Experts of a small language model.
Size: 8 layers, width 192, vocabulary 8192, 25.6M parameters.
Experts: 288 GeGLU neurons an expert, 1 pick a token.
Training: a variant of Muon for the experts, 4351 steps.
Below are experts of layer 2 (counted from 0) of a mixture-of-experts language model. Rows are named router (the router's row for the expert), gate (a neuron's input weights, with its number), up (a neuron's input weights, with its number) and show model dimensions 0-191. Each number is 128 + 32 x the weight over its row's rms, rounded and kept within 0 to 255.
Before each expert's rows: "gets" lists some tokens that make up at least twice as much of what it gets as of all text. This comes from a sample of Wikipedia text that the model never trained on. Tokens count by the router's weight.

# expert 1
gets: "\n", ".", "==", "===", ").", " =="
router [175 158 129  73 178 146 129 136  49 112 139  88 162 197 178 169 139 101 109 107 109  95  91  95  92 180  88 110 151 155  97 142 137 104 192 140 149 120  95 115 153  83 194 150  89 162 143 125 129  77 135 152  62 111 124 121 147 130 128 118  88  61 177  95 109 107 129 135 103 200  67 127 208 128 150  88 147 128 115  87 180 112 166  94 122 130 139  94 138 160 160 140 142 162 100 100 105 147  87 172 148 116 148 111 149 146  99 160 154 176 145 132  95 159 112 114 110 181  96 153 149  98 173 117  73 180 149 119 158 138 165  91 126  71 159 129  84 149 156 143 126 104 126 168 119 111 110 110 132 164  68 161 118 141 148 106  94  96  98 158 123 109 138  90 131  62  97 129 123 130 146 137  92  94 104  79 192 147  82 123 138 148 135 117 158 102 185  94 159  70 170 101]
gate6 [110 129 111 146 133 108 115 163 116 155 125  98  91 108  76 171 119 131  49 137 167 127  69 156 115 108 102 151 235 206 118 132 122 177 148 115 124  96 125  98 106 126 175  99 144 130 126 178 117  80  95 146 161 167 165 127 133 140 158 182 125  43 126 127 123 104 116  49 176 131 166 143 106 145 150 168 139 144 120 171  76 127  60 141 141  91 127  98 111 174 175 125 102 113  99 109 152 120 151  81 135 153  92 171 120 105  94 158 139 108 174 110 102  95 184 126  59 107 111 138 183 118 148  65  83 183 183 145 135 106 109  52 105  85 126 100 114 128 103 140 165 141 127 105 100 133 148 111 133 137 105 149 123 120  79 160 118 107 103 192 138 133 137 149 108 103 133 141 200 151 160 105 186 156 139 125 106 160 168 105 137 122 130 130  94 101  88 149 171 157 145  69]
up6 [132 153 114 142 137 110 122 107 146  94 122 125 104 115 152 143 145  71  49  90 148 130  97 154  75  92 120 130 154 170 140  83 144 135 167 145 142 136 111 108 103 109 120 152 134  34 127 180 105  61 178  97 165 126 121 135 156 112 122 179 190 105 123 144 156 114 173 142 183 117 150 124 179  89 112 126 117 187 148 181 138 112  65 164 200 123 124 127 160 118 158 151  93 191  96 155 178 108 170 136 141 215 120 137 138 117 135 140  40 122 135 156 125 110 151 100 112 149 139 187 161 138 145 166 121 131 154 124 175 104 157  77 124 128 156 135 111 123 124 104 137 165 100 155 137  87 120 138 150 153 153 172 132 168 130 184 197 141 109 166  77 102  98 119 121 211  79 103 152 124 160 122 147  81 156 160 103 156  62 127 124 105 100 104 112  86 148 109  88 184  89 120]
gate7 [155 158 126 150 126 133 165 143  99  93 142 130 189 112  88 152 149 174 127 106 107  99 192 121 108 161 145 169 161 124  77 202 156 141 213 133 137 158 149 103 116 169 103 103 101  94 123 108 167 105 130 177 154 159 111  97 127 154 143 123 117 100 167 163 113  96 101  80 172 109 125 163 126 119 153  75 129 142  83  79 111  91  75 105 149 168 131 162  86  76 142  91 147 179 103 110  82 114 213 113 133 104 100 178 107 130 117 139 122 123 184 119 101 123 143 167 140  81 145 112 102 119 131 175  85 170 181 138  47 142 130  84 140 127 187 129  84 125 103  61 102 131 102 168 145 139 112 125 115 132 124  99 189 126 173 120 145 131 164 120  79 113 166  95 136 151 151 116 103  95 137 114 145  82 170 158 129 193  60 180 131 169  85 146 213 126 130 135 103 102 148 111]
up7 [123 103 191 115 117 129  79  70 150 154 140  82 105 150 163  85 130  85 133 149 130 138 115 113 166 120  83 130 133 111 124  98  95 123  87 123 120 130 102 181 130  66 159 107 131 127 128 135 102 129 112 110 147  58 112 155 120 147 109 117 147 153  91  54 105 128 108 134 150 106  95  69  98 132 156 205 120 159 128 153 163 207 167 120  91 135 103  91 133 156 129 145 118  87 127 159 125 123  34 135 141 167 135 133 150 127 167  34 146 129 100 128 114 101 135 102 106 151 116  97 145 112 135  16 178 113 125  85 170 105 139 153 111  81 106 133 173 144 124 119 133 140 110  60  92 149 137  93 125 166 124 156  27 104 107 153  96 127 122 119 162 159 116 143 121 129 142  76 158 126 131 149 123 131  60  94 178 116 132 106 142 118 174 149 100 120  64 141 207 174 180 138]
gate8 [181 164 122 183 167 184 146 154  70  92  82 106 107 159 140 137 127 126 167 159 138  66 134 113 132 106 100  85 175 135 190 137 133 192 106  54  78 129 110 101 101  92 141 140 149 152 175 152 147  95 128 104 122 147 113 113 108  72  98 115 126 133  82 134 160 110 111 134  71 108 121 113 136  99  64 143 118 138 140 124  86  57 118 172 123 168 115 101  66 135 116 126 134 171 110 129 105 125 152 145  95 112  95 137 167 140  84 162 159 136 174 110 170 200 135 128  69 133 143 168  73 117 125  94 115 106 126 160 106 102 102 164 146 125 103 171 116 103 159 145 105  86 142 166 160 137 133 136 194 113 148  97  75 153  74 136 137 116 140 113 126 188 142 131 154  82 201 134 179 138 157 209 123 130 127  81 118 164 140  82 157 183 108  81 146  86 130  88 132 159  82 185]
up8 [154 121 151  77  89 109  77 130 142 105 138  90  54 118 119 115 125  99  92  99 180 129 138 167 201  91 135 112 109 160 103 103 118 150 171 126 107 121 110 147 157  74 148 123 189 126 177 164 180  89 103 160 126 169  81 164 145 124 134 163  67  82 115 164  59 119 108  90 101 104 153 119 148 138 128 136  73 153  98 121 129 162  53 153 146 110 194 170  62 113 117 137 144  98 192 144 106 139 129 107  70 112 170 155 105 103 109  85 115 142  81 143 138 119 115 115  98 159 116 110 121 125 109 146 151  99 104  42 134 127  79 102 161 214 152 174 104 162 101 120 169 181  70  97 117  67 111 145  91 130 139 108 147 135 148 143 118  84 159 126 154 107 186  94 147 154 108 116 134 139 179 109 150 129 123 134 127 176 128 106  73 115  76 113 109 138 144 111 155  66 115  80]
gate9 [ 95 135 149 126 139 206 126  83 108 167 129 178 104 187 204 152 106 108 115 126 134 167 106 117 175  79 157 153 177 148  37  75 135 157 154 180 103  98 114 147  96 121  91 153 203 117 108 108 100 122 133  91 145 157 140 127 153 124 114  93 130 119 114 155 114 133 174  98 115 158 121 129  90 113  97  57 127 131 183 130 115 170 124 103  63 160  88 147 137 174 106 122 144 150 103  89 110 130 141 153 153 136 159 160 132 113 125 187 103 168 108 140 115 161 132 116 137  94  71 142 198  85 110 130 127 169  92 130 110 167 140 139 111 126  97 129 184 117 112 131 183 164 123 110 134 112 165 120  76 171  84 116 100 124 136 126  98 138  68 224 166 129 107 140 145 117 129 113 139 171 132  90  95  62 143  65 152  97  40 126 109 139 162 104 152 160 156 162  76 105 146 146]
up9 [116 121 150 134 129 135 109 192  66 165  76 113  84 140 101 158 115 123 133  62 114 130 133 139 114 129 145 121 128 121 115 172 125 130 169 125 161 124 160 158  88 142 109 122 103  80 107 137 232 113 188 130  91 158 137 132 214 139 101  84 160 130 155 151 127 109 117 104  89  60 190 139  99 100 100  89 140  83 141 128  79 128 134 153 137  59 105  66  74 140 169 167 146 167  99 116  75  88 121  78 153 138  74 142 164 138 196 142  70 138 126 160 129 130 148 158 141 164 143 124  88 157 147 197  85 128 123 134 115 110 107 134 121 159 143 166 169  94  88 155 108 138 157 134 175 197 149 146 120  98 110 184 128 188 122 131 159 114 116 235 120  98 101 171 155 105 106  96 118 152 177 110 171 128 164  86 145 117 155 148 108 162 104  97 120 145 134 136 125 102 136 115]
gate10 [ 89 152 143 142 113 140  97 145 178 142  97  96  82 163 162 101 175 126 119 122 165 145 159 164 118 145 136 115  98 117  99 200 141 225 150 200 136 112 102 162  99 152 118 145  92 102  73 137 185  65 153 170 155 129 112  88 122 108  88 134 122  87 173 117 146 100 159  78  90 166  69  99 155 136 143 101 112 117 107 109 132 108 149 114  74 110 139  92 144 100 165 155 119 102 167 159 130 137 145 115  97 182 208 153 127 132 182  95 147 144 124  96 129 145 141 105 143  69 120 112 160 108 130  91  75 115 139  99 155 159 104  98 114 169 110 169 143 157 144 113  90  93 153 110 193 145 169 100 135 126 106 126 151 208 154 120 138 121 154 105 180 173  93  89 115 152 155 115 167 157  93  72 152 166  99  66 129 154 181 116 155 169 162 130 129  65 101 174 112 112 171  74]
up10 [152 132 138 105 107 130 177  98 141  73 170 131 185 147 102 126  95 148  91 115 149 156 153  81 120 128 141 192 182 106 112 148  83  86  79 130 110 126 188 125 187 170 111 121 162 136 151  58 132 154 111 142  45 116  72 105 119 129 115 149  88 138 111 127 113 161  67 149 170 157 134 126 137  97 113 107 146  92 175 178 174 121 137 118 202 122 148 131 142 160 125 105  84 154  53 114  85  99 144 178 155 110 138  98 145 123 146 103 135 131 128 179 127 155 153 159 121 155  91 144 153 138 168 146 130 160  87  82 106  97 103  89 135  38 102  81 135 172 104 151 115 173  80 170 128 126  84 168 126 148 138 124 143  23 165 151  93 159 122 100 119 122 152 128 120  95 179 135 104 138 171 138 175 169 147 157 133 108  99 181 128 182 174 173 140 124 139 118 133 135 170 168]
gate11 [130 129 141 156 126 171 156 143  97 175 105 156 124 175  73 106 164 103 111  98 144 156 141 153 194 113 143 163 180 129 116 135 151  61 125 123 165 188 106 158 113 118 157  61 141 102 142 100 123 130 120 128 108 177 155  76  61 125 100 155 153 148 150 147 116 134 187 156 108 147 168 172 138 124 145 133 144 202  79 138 126 124  58 127 112 119 208  74 181 162  90  67 140 139 112  64 125  73 157 150  93 127 100 124 154 122 191 170 148 134 131 126 165 137 142 203 195 153 125 125 168  98 134  95 131 122 156 138 118 115 188 155 149 161 139  86 131  96 139 115  79 142 119 120 125  85 158 162 175 108 104 147  81 179 137 197 135 116 152 132 121 107 138 170 186 110 119  93  89 182 137 164 189 100  87 140 170 100 154 141 145 139 132 127 144 154 161 125 146 116  65 115]
up11 [136 143 126 103 155 143 137 217  77 108 158 141 130  79 151 202 129 121  98 153  93 113  83 104  26 132 125 123 162 156 122 105  89 100 120 189 143 109 153 118 166 146 117 134 112 165 124  89 176 158 117  99 203  93  78 111  89 129 195  98 152 127 131 125 124 151 173 142 184 178 131 120  73 129 147 120 131  81 115 146 150 129 147 135 157 151 150 105 148 123 140 185  44 116 109 152 194 171 132 119  77 116  89 113  98 107 112 167 121  69  60 105 152 100  70 116 120 114 111 132 118 138 135 126  52 113 150  98 116 160 145 166 136 161  94 146 141 137 128 142 156 112 143  91 172 162 138 124 114 157 136 210  91 122 144  68 143 118  82 139 124 143 111 117 120 118 123 129 137 171 218 151 151 141 100 100 116 127 136  93  64 163 182 110 124 138 128  74 114 119 159 160]
gate12 [149 138 137 110  86 155 126 100 118 193 140 106 143 115 131 108 158 128 143 122 192  98 150  71 143  64 120 189 136 143 133 159 138  94 105 131 111 188 129 180 129 136  88 105  72 135 134  89 128  31 138 139 108 132 104 128 111 132 106 138 171  89 106 140 138  89  74 166 141 156 108 130 152 153 106 108 108 114 133 199 167 102 119  82  71 125 176 107 125 197 148  83 101 146 120 147 155 163 161  92 122 135  91  87 144 117 129 158  76  98 173 120 117  87  71  77 133  99 136 135 154 137 156 128 125 161 142  76 129 120 173 114 112 151 116 184 133 149 111 123 135 131  83 164 175 105  82 160  59 177  77 133 177 137  99 119 131 100  94  31 116  82  97 148 143 141 122  94 165 100 119 135 226  80 143  85  83 136 129 127 121  88 109 103 103 106 179 136  92 151 137 156]
up12 [135 111 119 151  99 144  67 115 130 135 110 157 141 120 114 207 121 141 126 131 166 134 139 116 131  66 202 211 104  98 176  81 116 113  70 149 170 169 167 127 161 108 134 109 186 150 203 117 112  79 130  92 140 120 114 166 156  88 174 139  92 115 119 115 125 113 107 172 209 111  56 136 123 130 107  70  85  84 152  85 111 126 108 103 152 124 221 119 166 104 111 113 119 191 104 166 170 136 124 167 116 115 146 163 122 147 130 126 103 169 118 138 103 149 199  94 185 119 142 125 109 123 112 125 118 202 150  41  89  85 144 137 124 166  63 107 117 135 130  92 146 136 113 172 174 149  97 152 130 126 101 135 152 170 135 144 144 122 139 116 120 168 149 128 181 127 151 194 162 125 106 136 166 175 101 145 163  97 147  91 120 123 148 149 141 178 161 155 117 164 117 127]
gate13 [135 153 113  74  87 143 170 121  99 128  71 109 123 121  95 173 161 149 105 167 146 138 174 116  75  91 100 130 115 115 137 127 152 100 166 122 214  92  68 100 127 126 136 137 100 144 100 123 167  89 146  61 113 145 111 103 154  82 167 103 122  79 120 108 166 147 201 104 121  88  48  97 111 125 110 174 106 159 140  66 136  97 170 140  76 109 114 135 143  94 132 167 108 152 127 121 108 170 104  97 147 111  97 158 126 165 129 138 118 166 178 144  95  92 145  62 141  84 149 103 217 188 109 113 157 147 146 134 197 102 115 147 158 183  88  97  88 121 148 105 167 117 137 119 103 141 123 126 194  88 127 105 134 169 149  99 127  89  94  85  95 142 128 123 137 100  54 126  94  77 148 137 134 153 138 108 100 193 143 152  64  95 152  85  80 160 145 117 148 134  90 137]
up13 [132  96 179 180 127  60 139 170 101 104  90  81 170 128 169  59  75 110 141 137 119  96 125  66 114 159 157 150 134 158 104 121 165 131  99 113  99 153 154 140 149 190  94 122 127 117 196  94  98 138 153 142 113 101 144 180  69 136  95 140  87  90 142 148 124 116  58 132 134 139 141  88 109  89 144 100 132 100 152 182 120 147 116 148 160 180 116 124 155 134  99  74 160 158  90 143 190 113 162 133 144 146 114 124 102 165 141 124 150 128 147 153 110 120 103 103  86 169  72 111 106  85 183 161 105 101 109 112  69 191 107 137 121  74 173 162 185 127 168  98  99 128  81  93 142 167 126 145  85 179 121 170 142 121 149 132 156 146 118 138 126 138 157 110 134 131 109 172 127 207  78 127 145 141 151 184 111  92 177 123 187 163  93 167 126  56 115 139  87 173 151  83]
gate14 [133 118 175 158  98 170  86 117 150  76 166 131 159 117 166 156 116 166 164  47 111 187 154 164 136 157 123 130 167 103  75 150 117 119 161  68 159  95 100  80 140  34  68 112 131  61 148 170 156 144  64 116  77  46  83 135 104 129 141 127  74 166 150 118  81  98 121 161 159 116 108  74 112  59  78 123 134 171 130 175  52 123 120 179 146 106 132 158 108 174 159 119 166 147 172 173 150 128 189 140 123 108 141  95 180  88 145  80 132 106 155  84  95 125 130 130 102 164 131 154 127  78 133 144 137 114 116  90 173 115 149 162 132 135 142 137 102  99 148 124 104 160  91 150 150 195 150 108 119 119 100  84 122 147  81 108 166 126 113 125 131 133 156 121 145 124 121 116 131 107 144 109 164 160 136  78  91 108  67 153 178 113 152 108 138 137 150 133 122 119 154  96]
up14 [148 116  74 100  90 178 174  96 161 140  33 128 184 168 151  95 116 166 115 133 148 177 126  75 113 118 160 118  78 156 131  81 108 107 207 104 116  65 120 174  98  53 123 154 176 136 163 111 156 116 180 140 165 169 143 128 104 149  61  86 121 106 112 137 108 100 131 129 140 121 160 134 180 177 175 148 160 121 103 140 177 145 159 136 168 191  96 137 127 132 100 180 163 131 107 173 133 119 166  91  96 136  97 132 105 149 134 128 118 120 105 140 165 171 152 110 111 111  70 107 124 141 130  70 164 108 171  95 115  91 149 156 137 124 155  74 119 149 157 101 148 170 149 123 122 129 190 160 143  90  80 116 138 114 131 162 170 149 188  93 160 106 174  82 103  81  88 130 123 133 138 135 164 103 118 142 167 144 130 146 178  87  91 186  67  85 134  90 146 143 158 131]
gate15 [ 93 158 118  67 118 105 154 136 131  82 132 121 139 152 135 100  70 144 104 150 201 132 153  67 138 149 177 130 118 146 139 126 156 121 141 142 152 119 149 172 135 119  40  99 141 113  94 116 104  29 128 108 186 182 119 150 137 154 126 146 109 106  90 117  82 169 177  94 127 132 105 109 147 161 124 170 164 125 142  97  89 150 181  73  80 115 153 161 136 135 120 150 156 141 111 151 108 116  66 138 103 112 147 121 154 163  76 155  85 104 113 170 118 142 138 128 169 118 137 103 133 158 165 131 129  83 156 139 148 120 152  67 124 116 102 165  80 113 161  35 158 142 124 158  76 119  93 143 114 126 125  92 139 191 135 151  81 161 109 127 132 136 105 102 131 141 161 102 148 123 123  94 187  76  98 104 186 159 184 128 170 128  74 110 186 144  65 203 114 142 150  54]
up15 [157 111 109 157 132 109 175  77 121 161 137 109  97 114 126 100 105 146 108 139 127  96 171  41 165 104 151  96 166 129 129 134 164 110 153 143 161 158  88 113 127 117 119 169 140  93 127 201 109 181 103 190 161 105 176 161 138  56 157 108 134  72 121  99 107  86 116 114 119 142 147 121 182 125  49 110 178 154 117 164 125 111 127 187 115 142  76 120  94 151 107 112 116 100 107 161 114 123 146 150 108  82  44 195  89 164 128 130 131 110 144  99 142 140 139 114 128  76 124 110 114  55  45 123  94 105 126 138 156 184 165 112  94 112 122 111 192 172 113 146 109 114 112  80 105 113  93  95 131 102 120 132 106  57 114 100 183 143  94 131 105 122 105  88 139 122 119 128  88 160 111 189 120 104 162 111 167 194 110 126 121  88  80  92 157  96 129  55 137 122  83 121]
gate16 [140  39 111 104 114  68 152  98 102 144  99 127  96  81 138 108  80  91 156 111 127 152 114 136 116 107 128 138  88 130  37 114 178 133 140 122 115 133  98 164 168 107 149 149 184 151 141 126 105  87 152 131 121 128  85 149 138  71 112  91 137  80 187 172 121 145 141 100 150 129  98 153 180 136 133 174 155 168  95  92 117 130 165 123 149 163 126  88 149 129  94 128 117 147 183 160 185  80 105 121 150 140 153 171 127 177  58 148 169 132 199 112 115  68 165 149 163 167 134 117 120 157  92 108 108 174 119 125 113 165 114 117 149 104  96  82 157 154 133 183 148 104  99 140 141  99 151 117 120 139 150 147 109 151 149 211 153 133 100 117 120  91 160 129 107  92 136 128 131  81  89 144 146 149 187 134 180 254 117 109 139 142  62 180 159 146 131 178 133 153 153 118]
up16 [159 112 128 177  91 111 139 122  92 190 118  71 134 143 169 158 123 126 113 167 168 110 104 133 109 164 113 110 149 111 133 110 148 102 125  74  92 107 114 154 120 129 176 173 107  75  81 104 147  85 150  80 127  93 118 182 116 125  98 135 132  72 115 122 146 108 167 178 105  90 141 125 156 109 115  96 141  89 134 209 137  94 102 116 129 101 103 123 108 161 114 132 156 145 106  32  97  99 125 123 154 108 131 109 103  97 153 158 106 136 176 132 154 132 159 146 173 104 106  58 139 170 122 142 134 150  95  92 115  95  88 104 115 135 117 126 149 205 131 171 131 114 117 113 110  99 168 140 182 112 138 148 120 152  39  45 126 144 109  94 107 116  96 152 150 155 153 104 161 158 172 146 142 162 115 143  67 116 228 219  85 190 176 110 158 125 143 123  83  69 126 118]
gate17 [117 136  97 150 164 121 155 137  62 163 112 169 121 103 127 147 165 107 164  98 147 150  99  47  98 120 130 130 129  79 156 135 106 133  94  98 123  64 112 139 166  69 125 227 167 140 143 134 118 129 109 128 185  76 144 121 187 166 199 112 122 123 137  82 111 116 142  69  90 144 131 169 129 143 128 162  79 110 132  59 160 142 155 144 187  80 131 113 116 103 104 121 132 175 141 136  87 217 145 189 111 126 160 146 140 115  90 100 224 123  97 152 163 137 135 126 129 135 167 187 136 106 115 127 107  97 103 164  89 136 109 153 169 171 119 157 130  73 125 173 161 176 109 171 117  99  79 144 121 129 189 104 120 110 157 116  55 113 141 108  84 133 194 121 105 133 116 162 165 105 149 128 171  98 111  68 123 186 107 137  95 101 123 150 130 138 126 132 129 143 149 112]
up17 [128 123 120  88 132 162  69 144 117 134 174 146 116 201  99  64 172 102  94 105 143 134  90  70 102 120 162 145 144 133 151 161 147 153 156 159 168 142 148 136 105 113  89 116 135 140 128 152 112 110 131 107 153 102 148 122 120  67 113  52 150 156 200  85 148 131 182 117 139 121 157 146  96 123 117 130 101 181 105 171  94 198  84 147 138 128  85 115  69 100  90 104 160 119 124 156 157 104 141 139 141 135 138 160 116  83 122 107 149 117 149 140 123  93 137 156 110 119 156 110 131 100 186 125 158 167 177 159 193 135 143 143 121 109 188 152 107  96 129  92 156 138 160 128 150 133 182  69 143 158 108 120  82 132 156 128 159 156  57  93 126  99 152 164 140 203 104 105  82 148  97  79 115 144 144 122  77 126 169 111  91 162 131 160 206 175  76 113 168 136 109 241]
gate18 [149 202 170 111 147 181 174 170 127 113  98 140 113 147 113 162 158 121  72 127 178 125 189 111 154 127 124 145 163 136  96 130  82 127 136  79 141 123 129 139 109 115  98 129 157 134 173 149 218 103 105 105 172 185 166 119 148 150 154 127 142 106 144 162  87 127 112 127 112 161  75 126 128 166 141 157 142 115 129  94 173 150 105 111 150 140 162 112 192 165 162 132 116 178 172  89 165 149 168 155 160 194 117 183 132 139 148 179 187 110 103 149 113 161 162  95 128  91 152 112 131  70 105 194 149 123 140 140 157 120 152 112 118 142 107 174 135 107 148  98 127 150 173 144 162 122 145 100 127 168 198 109 132 143  99 148 131 149  78 171  69 140 121 138 108  79  94 157 183 130  91 146 114  68  81 145 148 181 163 105 112 119 148 156  47  83 168 141  89  77 102  55]
up18 [100 212 118  95  92 131  63 119 125  94 116 141 136 141 153 156 145 220  45 141 135 162 164 143 141 133 106 136 159 113 102 134  48 102 168 126 124 137 141 133 111  93 134 150 108 184 135 123 140 108  91 167 119 114 125 102 178 172 100 113 115 147 185 144  80 125  91 113  91 138 119 150  77 129 110 207 114 139 110  83 154 120 146 147 153 136 171 169 185 135 127 151 104 153 121 109 126 118 162  93 108 164  90  99 121 127 130 185 202  75 117 139  92 124 168 102 133 140 157 148 113  77  69 176 130 140 117 168 163 120 105 121 156 124 185 139 107  54 147 101 102 121 176 178  91 157 175 124 144 110 138 182 125 140  97 167 131  99 127 194 162 141 120 104 101 123 167 175 140 123  98  91  97  89  74 123 174 170 134  80  85 127 115 131  84  87 106 141  67 117 104 105]
gate19 [118 180 159  68 143 164 129 132 125 134  61 163 141 161 188 103  46 141 151 121 151 150  89 117 181  92 199 118 150 129 142 218 168 115 187 172  75 132  39 148 141 140  79 132 144 210 206 145 161 167 153  79 107 123 175 106 139 129  97 136 115 101 173 137  96 140 154 108 122 158 109 140 134 128 131 117 168 112 118 157  57 101 120  85 172 117 136  86 106 143 129 113  93  97 140  77 137 114 155 131 156 139 111  97 104 122 125 159  91 147 134 145 123 143 117 184 157 132 125 126 138 105 208 114 108 173 115 124 133 154 117 108 116 134  89 118 132 104  49 121 105 134 101 119  99 192 168  98 107 124 160 154 116 142 176 110 124 126 113 111 108 136 137  95 173 137 159 207 155 179 134 131  69  74 133 137 149  99 149  80 162 123 124 131 105 105 125 158  96 171 113 115]
up19 [168 104 157 160 115 114 186 181  97  97  69 131 112 140 102  90 140 125 117 139 158 111 143 136 109 108 107 156 105 141 116  91 131 173 152 154 111 106 164 107 139 104  93 142 158 107 106  89 139  71 110 162 176 138 108 108  80  88  86 114 120 135 109 140 131 145 110 109  61 130 142  76 199 123 120 185  93 142 120 114 104 150 128  86  79 144 116 131  62 102 141 168 106 145 124 199 108 131 108 138 147 142 167 159 190 166  56  84 137 146  70 137 151 115 148 198  47  90  62 134 137 132 116 132  96 126 147 160 107 172 149 175 107 117 130 113 104 136 134 149 189 103 128 137 112 137 109  89 116  75 103 109  51 115 125 137 123 127  83  72 143 176 133 151 105 151 121 106  66 151  66 119 134 111 136 115 138 170  88 125 106 102  60 172 171 101  90  57  74  88  93 123]
gate20 [101 133 110 130  81 163 144  73 105 143 160 212 106 131  99  77  66  80 158 193 107  95  76 165 125 115 154  97 127 148 106 184 122 166 131 124 145 132 156 122 137 128  58  88 105 139 200 124  78 144 108  87 158 142  87 103 124 115 130 132 133 106 152 102 136  89  88 101 137 132 113 127 138  99 133  77 132 110 128 115 158 143 192  78 172 102 129 147 163 130 149 123 101 114 140  81 120 161 116 134  59  67 100  97  65 172 105  97 114 144 153 103  99 126  87 107 159  58 126 119 108 107 158 115 208 153 137  78 145 109 139 175 133 134 110 122  85 148 135 195 127  88  82 179 156 114 102 139  95 114 167 175 115 114 155 133 147 111 161 177  91 134  62 114 155  60 129 131 114 108 114 136 109 164  61 126 127 115  92  96 158 121 112 150 204 153 157 114 108 185 120 107]
up20 [156 180  74 143 192 166  97 196 160 120  77 154 152 139 173 157  87 152 102 120 109 102  89  87  95 184 137 128 104  56 138 132 127 207 137 119 129  99 119 128  85 156 139  90 113 153  45 130 100 129 150 159 155  93 125  78  97 167 126 107 150 165 121 118 111 117 179 133  99 139 163 130 116 163 108 149  44 168 173 129 119 127 135 159 145  82 139  64 122 143 147 163 130 142  86 117  94 155  98  97 137 169 153 122 172 119  64  95 122 153  63 192 174 128 168 155 104 179  76 168 183 138 124 153  60 147 124 101 103 113 145 112 124 122  99 138 112 123 129 127  88 141 175  98  89 189 142 111 166  84 107 123 139 120  85  95 114 113 126 144 167 172 139 116 119 200 137 135  98 133 161 119 161  98 158 107 143 141 118  94 116 136 148 171  71 108  92 122 105  81 138  87]
gate21 [ 95 100 212  96 149 118 141 154 134 170 141 149 123 106 114 130  78 113 114 146 148 110 119 164 181 104  69 158 155 107  59 170 140 167 113 124 143 123  62 116 112 172 166 132 127 147 109 129 159  86 131 130  94  85 104 156 160 101  68 157 176 169 136 146 160 106 183 136 130 142 142 121 121 138 138 118 127 138 112 105 151 107 172  96 101 149 134 142 197 147 148  65 126 141 178 135 151 109 163 132 163 115 144 177 187  49 130 160 158  94 123 137 106 122 141 118 121 104 118 114 134 151 148 157 114 141 144 129 135 109  82  78 113 161  75 127 141 121  80 135 151 160 158 138 128 143  49 188 208 168 121 117 112 158  97 137 124 103  81  72 118 158 194 182 114 102  90 127 164  58  65  80  96  97 172  97 127 150 146  96 193 107 133  94 123  60 143 178 131 141 170 117]
up21 [ 72  96 109 133 128 104 162 189 131  80 111 170 127 177 129 149  93 104  72 138  88  82  69 127  83 132 123 105  94 135 109 125  43 109 162 142 132  79 133 130  99 146 142 154 111 130  76  79 173 126 162 145  99 174 149 124  94 120 154 116 154 151 165 140 103 144 159  91 102 114 185 121 144 157 118 162  54 161 220 108  82 110 146 151  95 143 108 121 202 160 156  96 125 113 142 128 155 115 131  97  88  81 133 111 116 131 158 121 113 185 113 123 107  82 168 115 153 148 120 145 134 218  87 133 112 135 148 113 112  87  78  93 144 163 123 135 109 115 122 117  99 108 181 128  87 138 123 135 144 129 121 166  85 166 121 109 113 121 173 162 114 158 112 137  75 107  79 108 117 175 127 166  89 134 125  67 110 158 221  88 147 176 104 108 120  71 101 155  73 141 182 165]
gate22 [160 146  96 122 124  69 125 176 165 117 129  82 115 135 121 169 129 121 192  84 118 119  53 158 118 159 162 152 101 148 104 126 172 203 150 117 159 123 142  88 125 105 138 118 113 157  75 120 173 157 122 123 123  71 156 134 131 132 109 177 181 162 124 154 139 160 189 123 139 148 142  82 159  87 125 112 103 153 162 112 101 121 179 101 138 146 186 115  76 176 123 165 145 161 181  91 104 127  68 123 137 107 114 129 150 136 168 149  90 171 132  69 134 133  98 139 110 160 109 143 185 146 141  68 154 118  97  98 141  86 171 154 154 157  72 179 101  90 125  75 126  71 137  71 172 190 172 147  87 150  95  97 113  99  80  90 147 125 120  59 155 114 160  88 115 110 163  82  75 140  92 102  91 193 124 105 128 140  97  79 130 128 149 108  93 157  95 128 157 109 121 177]
up22 [ 99 119 167 113  86 101 166  84 131 100  78 128  90 110 142 106 109 132 112 133 132  82 196  80 144 133 136 105 174 116 189 128 116 142 181 119 130 122 169  81 115 123 104  53  87 206 163  91 100 123 129  81 153 100 105 117 133 146 181  84  75  93 137 107  97 108 126 145 113  37 106 115  86 111 126 148 188 156 115 133 110 119 136  78 154 115 169 136 195 118 125  82  86  94 126 118 144 132  98  62 158 118 148 120 110 159 115 133 129 127 175 196  72 170  54 152 138 136 143 165 149 134  79 136  69 137 175 153 137  95 137 142  87 158 122 103 100 112  99 189 122  72 100 151 159  81  99  87  84 158 157 139 139  94  73 149 114 113 128 166 118 162 178 112 137 123 123  94 102 127 140  51 119 162 128 139 174 103 109 128 135 148 159 148 197 118 120 115 138 168 149 114]
gate23 [168 129 121 168  42 116 150 182 139 136 146  99 116 140 140 138 107 174 145 144  87 126  98 157 166 139 100 112 125 137 186 132 134  97 107 120 117 107 106 170  98  94 141 150 110 135 167 144  83 114 118 115 118 153 149 131 128 125 123 157 124 210  86 104  72 188  67 132 132 132 173 145 150 137 150 104 147 158 144 177 123 175 179 125 103 135 106 161 127 125 213 143  93 103  96 127 123 131 133 151 104 165 103  61  90 102 109  73 130 150 172 169 131 141 142  97 176 141 139 148 125 130 146 135  88 178 140 106 121 154  68 117 134 211 135 141 113 139  70 105  84 167 146 166 155  99  98 167 173 113 141 120 132 137 110 101 106 186  44 105 165 116 104 202 174 190 113 116  88 165 121  91 137 140 152 105  93 156 114 120 141  96 168  56 145 127 158 120 118  44 188 102]
up23 [ 83 108 126 136 126  95 110  75  66 164 137 170  86 173 114  92 177 133 103 129 181 122 122 149  89 155  98 149  52 184 136  89  96 140 151 111 181 137  96 160 190 172 163 137 146 178 159 159 144 143 147 133 141 121 151 175 158 110 149  98 102  96  93 128 160 124 131  80 186  69  96 111 101 127 190 134 163 118 129 165 183 123 103  97 132  76 131  95  96 115 108 107 173 120 129 187  99 102 111 107 143 106  88 110 129 149  94 147 137 132 108 138 159 121 102 147 142 153 169  60  71 151 150 106 167 111 121 139 129 139 195 147 160  78 154 132 180 128 133 116 106 165 112 128  61 184 152 135  66 167 126 179 133 138 154 105  66 112 125 100 108 196 107 110 120 105 147 126 103 105  78 169  84  87 144 119 144 160 106 153 118 126 167 112 150  76  48 133  74 140 128 167]